Weights of a small mixture-of-experts language model, trained from scratch on English Wikipedia: width 224.
Below are experts of layer 3 (counted from 0) of a mixture-of-experts language model. Rows are named router (the router's row for the expert), gate (a neuron's input weights, with its number), up (a neuron's input weights, with its number) and show model dimensions 0-223. Each number is 200 + 20 x the weight over its row's rms, rounded and kept within 0 to 999.
Before each expert's rows: a language model's description of what the expert responds to. This comes from a sample of Wikipedia text that the model never trained on.

# expert 10
What it handles: Proper-name title words. Capitalized words and word pieces inside names of organizations, works and places, e.g. World War, National, Air Force, Miami Today.
router,231,177,188,215,179,198,201,204,195,177,164,151,205,220,232,164,212,202,219,218,203,190,195,182,202,216,199,187,188,222,245,196,202,201,197,209,189,186,189,201,191,207,194,195,175,172,198,227,213,221,204,234,188,163,217,218,190,234,211,220,231,194,194,200,187,199,194,168,189,203,214,211,218,222,265,180,200,181,226,179,197,195,238,228,181,193,234,202,167,191,181,236,220,191,181,233,190,189,151,224,189,218,216,171,205,169,201,224,175,180,205,209,216,196,220,214,211,183,186,219,177,231,205,205,210,228,212,201,207,214,229,178,244,229,217,216,189,196,219,230,183,207,202,212,193,230,218,215,195,243,217,157,211,196,213,183,230,166,192,202,205,192,201,194,210,192,202,182,220,182,202,205,176,203,187,192,217,203,182,201,210,227,165,200,215,212,175,200,173,190,190,180,197,197,172,212,200,225,205,226,210,203,182,218,171,189,238,199,199,180,179,194,214,217,250,201,216,176,199,150,156,192,179,195
gate0,162,206,183,200,173,187,167,201,216,204,219,169,199,197,230,198,195,250,180,188,177,209,220,188,200,190,194,190,217,201,182,159,256,219,217,182,206,178,196,158,196,199,189,173,190,215,212,244,183,206,218,216,212,161,237,223,214,246,175,214,206,211,209,202,196,199,204,141,196,149,213,205,243,198,233,176,230,187,220,214,223,192,207,190,193,146,170,197,197,193,206,179,227,212,189,209,189,230,181,218,194,223,206,197,180,194,182,198,185,211,205,208,206,193,213,208,166,188,233,203,205,185,204,197,198,241,200,189,204,200,187,191,191,215,219,204,217,200,200,182,190,217,206,207,202,219,179,190,188,210,192,204,186,217,175,200,213,198,195,219,242,258,197,188,217,183,176,180,196,173,184,161,196,203,219,204,222,202,209,221,174,167,182,228,196,237,244,227,177,211,194,229,172,177,238,211,168,171,222,203,201,195,198,192,175,203,196,201,216,209,176,223,207,202,198,184,227,195,181,209,212,196,201,209
up0,204,185,191,170,213,254,200,193,202,187,179,195,204,186,213,195,176,206,192,207,227,216,219,214,162,226,203,219,168,180,210,196,182,192,160,187,176,188,135,202,220,169,240,202,159,186,195,205,191,186,207,197,165,195,153,222,176,193,180,224,204,179,189,174,172,196,193,180,225,211,181,212,212,210,202,210,234,243,209,214,222,189,200,224,207,165,217,226,178,203,202,223,192,210,197,196,230,217,179,207,187,194,167,174,232,205,215,222,219,207,212,195,144,220,212,189,207,181,233,218,210,203,200,205,216,234,180,195,190,213,185,203,199,195,166,193,184,228,208,185,220,203,190,232,190,196,200,197,175,208,190,225,145,191,190,206,229,200,194,187,219,176,192,188,229,205,199,202,208,180,202,193,186,175,222,226,161,195,181,192,189,193,213,173,198,213,206,190,195,209,202,163,222,170,163,208,207,174,203,227,193,202,209,205,185,211,223,190,220,207,189,146,198,166,193,158,237,191,212,196,183,222,220,187

# expert 9
What it handles: Common word stems. First or middle pieces of ordinary English nouns and adjectives split into subwords, such as flag(ship), tele(gram), am(bass)adors, tax, plant.
router,196,186,184,217,163,194,233,203,189,186,170,198,198,232,219,209,243,168,206,158,195,209,201,171,214,212,180,200,171,217,233,233,192,216,210,192,177,166,197,211,191,202,183,191,214,189,203,195,185,216,175,213,173,174,226,212,231,209,181,183,217,178,197,226,188,236,213,212,190,192,213,207,228,179,196,153,193,183,207,192,183,184,228,209,171,205,233,198,225,220,202,216,212,170,180,215,216,182,170,196,169,232,191,188,193,201,212,203,200,207,195,187,210,192,206,213,217,185,185,192,244,213,208,176,205,203,199,186,196,250,245,208,242,206,196,195,169,224,238,227,173,204,189,205,229,203,221,216,205,202,170,172,216,224,164,193,231,174,183,184,227,211,237,182,228,199,194,193,214,163,185,200,181,196,194,197,177,175,207,178,232,218,167,219,200,224,210,224,204,246,183,192,196,192,198,201,211,202,202,220,173,195,220,195,203,195,224,231,221,187,176,220,188,207,214,214,210,172,236,174,168,166,203,194
gate0,219,212,212,193,185,193,191,216,224,239,188,179,180,212,191,179,214,197,192,214,221,227,188,203,188,206,191,183,197,214,210,185,181,166,232,198,215,184,195,220,197,212,215,236,234,159,184,173,194,221,223,185,191,187,178,244,219,175,168,179,191,187,185,189,190,201,234,188,211,233,273,204,192,202,191,208,196,220,200,209,201,201,195,208,204,164,243,187,258,176,199,198,216,178,185,217,200,203,197,219,196,202,176,183,213,209,194,226,198,172,190,189,200,220,217,182,168,153,214,151,221,207,196,202,181,192,207,210,203,193,188,219,207,241,177,182,206,218,227,228,175,185,194,192,180,218,223,201,194,191,204,235,189,225,189,217,239,208,224,172,229,188,217,191,215,212,204,192,188,203,193,182,204,228,203,195,187,171,205,209,215,187,213,234,199,204,218,195,228,210,204,189,211,217,205,195,182,228,209,259,184,226,178,233,223,169,186,225,198,230,215,191,178,198,227,215,246,186,176,234,210,202,222,208
up0,187,224,207,195,187,180,208,213,174,205,189,200,204,222,195,213,178,211,198,207,215,197,189,172,200,204,187,223,184,172,244,213,201,205,204,240,208,181,230,177,167,153,187,205,198,176,212,192,181,203,207,184,237,212,210,203,203,243,188,219,219,176,204,215,215,207,220,162,225,221,211,178,235,180,223,197,176,200,189,192,169,195,211,180,187,162,203,196,202,188,237,205,201,198,226,210,220,234,223,244,166,177,202,233,186,238,202,199,241,201,231,182,223,218,196,203,203,184,207,194,202,217,202,204,173,234,198,222,204,197,200,239,231,212,204,199,212,245,162,193,211,166,235,208,211,216,218,218,213,191,204,204,208,169,244,211,208,165,213,184,205,232,240,172,236,180,200,186,195,192,179,211,220,206,229,208,197,191,166,211,205,205,209,195,221,201,172,234,183,193,196,169,209,198,228,190,186,194,189,182,193,229,201,183,195,196,200,194,172,210,257,187,195,205,171,216,186,173,220,202,208,223,232,229

# expert 4
What it handles: Personal and place names. First names, surnames and place-name pieces in lists, sports and biographies, such as John, William, York, -son, -ley, -ville.
router,225,183,208,204,185,183,212,194,200,190,196,198,217,194,231,151,197,152,203,198,221,219,201,189,209,197,181,174,200,214,226,246,190,255,194,202,192,176,236,203,186,196,192,222,181,178,239,231,189,221,204,217,182,168,216,192,194,207,195,204,258,191,229,229,183,207,223,188,190,206,192,211,199,210,230,162,215,159,224,164,192,208,211,199,171,191,205,204,218,232,207,205,233,208,190,208,206,200,193,208,156,230,203,166,179,187,195,189,204,136,179,173,253,208,183,249,215,190,233,204,216,214,216,193,222,238,206,202,208,206,246,182,215,196,183,164,192,192,207,220,189,194,167,246,190,203,228,203,214,218,208,191,222,189,213,207,189,213,204,209,198,198,213,214,186,188,165,183,191,187,189,189,195,195,168,196,210,216,190,189,192,227,196,214,182,223,209,214,187,226,188,197,194,184,186,201,205,228,193,215,178,212,208,187,173,199,218,208,180,200,201,169,181,201,205,207,225,183,212,187,151,180,194,188
gate0,231,174,208,197,174,179,171,207,218,202,222,188,191,159,193,211,209,188,230,220,166,182,212,200,235,230,228,198,185,174,185,238,181,176,174,207,203,199,224,212,222,200,200,198,199,188,167,176,225,178,184,184,195,162,191,217,162,211,192,214,188,194,174,227,173,195,195,192,162,168,188,201,163,187,223,209,209,205,187,181,223,224,232,203,181,172,171,215,199,198,212,220,189,188,193,163,202,183,152,218,176,190,187,198,187,178,182,198,174,192,176,166,205,222,188,174,207,194,177,166,193,238,213,212,209,172,204,217,222,202,223,218,213,161,176,194,224,179,160,204,199,221,183,176,157,190,192,222,199,177,187,192,235,206,232,178,223,195,187,206,196,224,200,172,193,199,195,237,182,177,202,185,204,205,174,206,195,216,179,243,205,186,188,205,192,208,187,221,212,216,173,194,197,231,194,198,187,218,221,202,232,188,228,200,199,188,192,244,189,199,196,206,170,229,205,178,164,197,240,162,198,192,206,193
up0,177,236,208,185,187,230,187,201,186,229,184,176,213,200,215,205,204,206,174,205,239,198,166,234,190,190,201,197,211,194,233,169,184,211,202,234,214,197,168,144,186,196,212,169,225,208,200,209,181,202,180,229,201,199,189,203,191,219,249,210,178,162,218,178,199,196,201,255,208,187,195,183,211,190,227,205,174,195,203,177,180,169,167,193,207,191,186,200,214,179,197,205,194,211,194,231,196,215,232,191,236,213,199,178,165,191,176,193,199,191,185,251,182,181,199,209,201,229,205,253,196,168,173,197,201,210,185,165,152,192,197,200,158,246,217,188,203,202,191,203,214,193,209,227,203,200,201,208,186,235,189,201,179,200,156,200,206,216,217,201,210,172,155,215,201,214,214,184,216,201,199,167,209,186,213,190,201,164,185,184,189,161,218,204,177,198,204,210,193,201,204,205,189,222,247,152,161,189,173,225,182,188,204,185,203,200,196,192,226,194,193,227,188,180,200,226,206,217,177,197,196,212,192,203

# expert 14
What it handles: Determiners like "the". Determiners such as the, this and these, and the adjectives right after them, like first, same, next, Eastern, final.
router,207,196,178,222,218,157,215,178,210,228,191,185,228,196,212,161,205,178,210,179,222,208,214,176,221,181,197,185,177,213,216,208,208,212,193,200,193,173,191,192,207,194,183,216,168,182,193,232,214,224,166,211,208,173,249,227,235,213,175,226,229,185,209,215,180,233,177,179,197,211,211,204,227,189,215,216,181,174,198,149,177,194,226,225,188,174,219,184,244,232,199,205,215,192,170,207,228,208,187,221,193,217,179,165,183,172,221,208,203,173,185,190,236,235,166,197,216,158,194,211,212,219,236,175,224,231,202,165,204,211,209,175,202,225,204,186,174,186,231,220,231,220,180,241,225,209,189,182,190,214,206,215,213,204,191,181,212,189,170,207,181,191,218,207,207,237,190,165,219,201,214,206,173,195,189,190,179,196,193,187,188,211,190,183,191,216,203,208,179,215,194,185,225,215,188,190,228,210,206,196,160,202,202,214,174,204,214,214,220,188,185,183,177,188,205,238,200,179,219,151,194,196,196,175
gate1,239,194,200,201,215,186,172,187,191,236,159,196,214,243,225,171,219,218,217,205,216,208,213,189,202,208,167,207,221,184,192,180,193,211,196,214,222,183,201,192,242,193,216,222,218,208,216,163,211,209,183,233,230,166,228,206,212,198,215,202,227,187,196,226,164,227,201,207,197,196,168,203,181,192,198,241,173,185,206,210,215,182,154,182,214,183,189,188,196,194,167,173,185,224,192,212,180,226,191,180,157,227,188,216,195,222,178,172,218,202,212,205,210,224,192,152,222,211,172,170,205,195,185,164,234,174,247,197,227,216,230,231,191,195,167,191,227,183,209,195,193,184,208,205,250,212,218,193,207,200,200,219,222,216,217,185,202,150,205,187,208,219,169,172,204,197,217,229,195,213,227,207,191,226,205,184,187,171,218,175,197,211,214,187,192,209,170,189,219,202,214,173,190,197,244,198,219,180,187,183,194,211,188,209,228,213,226,225,181,189,191,185,192,199,189,198,203,182,185,225,221,169,205,181
up1,201,183,236,177,191,218,176,204,201,155,199,209,175,209,185,189,174,194,211,196,160,202,203,232,196,212,188,191,217,188,202,240,165,197,203,227,223,228,214,247,151,212,177,199,166,185,205,188,232,146,201,228,194,217,222,182,200,177,204,189,202,177,245,180,177,211,184,214,210,176,179,210,186,207,204,229,187,221,206,187,218,205,201,217,191,188,185,182,189,206,204,206,194,229,168,218,191,197,183,205,195,209,177,208,208,215,253,224,217,190,180,159,210,219,202,202,162,188,216,205,209,183,200,197,168,201,224,178,171,210,236,144,190,193,209,199,176,176,179,204,191,194,187,178,213,202,186,207,231,217,221,181,232,200,203,186,170,209,192,204,222,172,214,187,201,208,231,229,198,186,168,181,178,212,186,193,187,173,180,215,235,215,204,218,205,181,215,189,187,203,220,224,176,196,173,236,223,168,219,172,191,203,209,208,194,192,181,167,174,207,220,186,204,210,233,221,235,201,172,177,224,218,194,211

# expert 6
What it handles: Name-final syllables. Closing pieces of foreign names, especially Indian, Slavic and Spanish, in cast lists and tables, such as -ville, -ana, -ari, Us(ha).
router,235,183,197,195,190,196,224,180,186,199,162,217,242,208,228,164,222,171,213,192,193,225,211,193,211,177,178,170,197,207,222,212,193,226,181,228,162,175,187,196,187,182,182,216,167,195,246,230,197,196,168,208,194,198,199,218,206,218,185,180,211,198,236,217,192,219,196,207,200,223,211,210,225,200,218,168,221,178,220,200,184,199,202,227,185,199,211,188,215,208,220,199,188,199,175,185,205,207,199,208,159,234,179,182,197,183,218,194,163,173,222,157,211,207,175,236,186,184,232,203,201,224,213,209,222,238,200,214,224,217,232,188,231,215,207,187,169,229,226,224,199,227,183,218,187,210,206,181,208,211,193,161,231,197,202,209,219,171,197,217,193,221,195,202,197,190,167,172,183,164,205,208,164,202,212,201,213,186,194,194,201,210,191,197,148,212,226,206,207,226,234,189,217,214,187,223,197,216,185,234,197,188,230,190,201,221,235,216,212,160,173,191,166,196,182,205,244,194,238,206,184,181,188,172
gate1,164,179,223,214,168,253,184,210,157,195,236,207,235,192,190,216,189,207,207,207,215,217,201,221,204,180,200,227,210,212,208,217,224,226,185,183,198,212,191,190,216,199,219,230,188,186,216,176,210,196,213,192,190,219,172,206,229,203,180,191,185,172,197,181,190,226,180,236,215,182,217,208,193,184,200,186,205,217,238,196,174,190,214,224,166,167,161,237,201,177,207,230,163,201,201,227,191,203,188,218,196,210,173,206,166,220,177,234,238,192,177,207,249,222,253,210,196,190,198,215,188,198,245,194,197,214,218,198,192,190,153,210,225,182,190,181,167,179,174,190,232,210,192,198,189,212,211,231,173,224,197,181,229,180,182,225,179,180,160,208,236,195,216,205,207,185,217,187,198,223,197,159,232,226,195,205,200,218,173,214,201,215,164,184,202,187,195,227,236,188,188,216,194,202,198,202,197,231,204,203,196,187,184,208,209,194,216,194,245,216,229,206,204,204,188,194,211,211,189,200,231,217,209,207
up1,183,202,194,234,206,179,190,162,195,224,187,207,220,200,197,188,203,175,212,204,225,158,210,176,187,181,211,223,207,177,184,213,187,183,195,209,198,222,163,183,188,222,194,197,201,228,161,191,203,212,219,195,167,196,194,175,202,216,233,217,204,200,180,193,207,175,207,159,203,190,173,199,195,196,201,205,198,205,184,226,220,196,180,186,166,209,175,199,225,200,157,215,227,203,154,200,186,172,196,198,223,217,177,204,185,190,180,218,210,228,189,184,204,202,195,203,196,210,212,214,210,217,203,159,154,184,222,203,174,213,225,198,148,208,187,154,166,225,190,204,209,216,182,183,233,239,216,174,235,169,174,207,201,159,207,220,178,178,184,192,207,195,178,159,208,211,222,189,201,189,156,223,179,227,200,220,216,157,201,179,180,189,201,208,178,175,191,162,228,190,217,202,206,225,206,202,244,199,173,170,199,188,199,189,191,185,177,229,209,213,206,181,218,216,174,189,209,187,147,204,188,180,189,221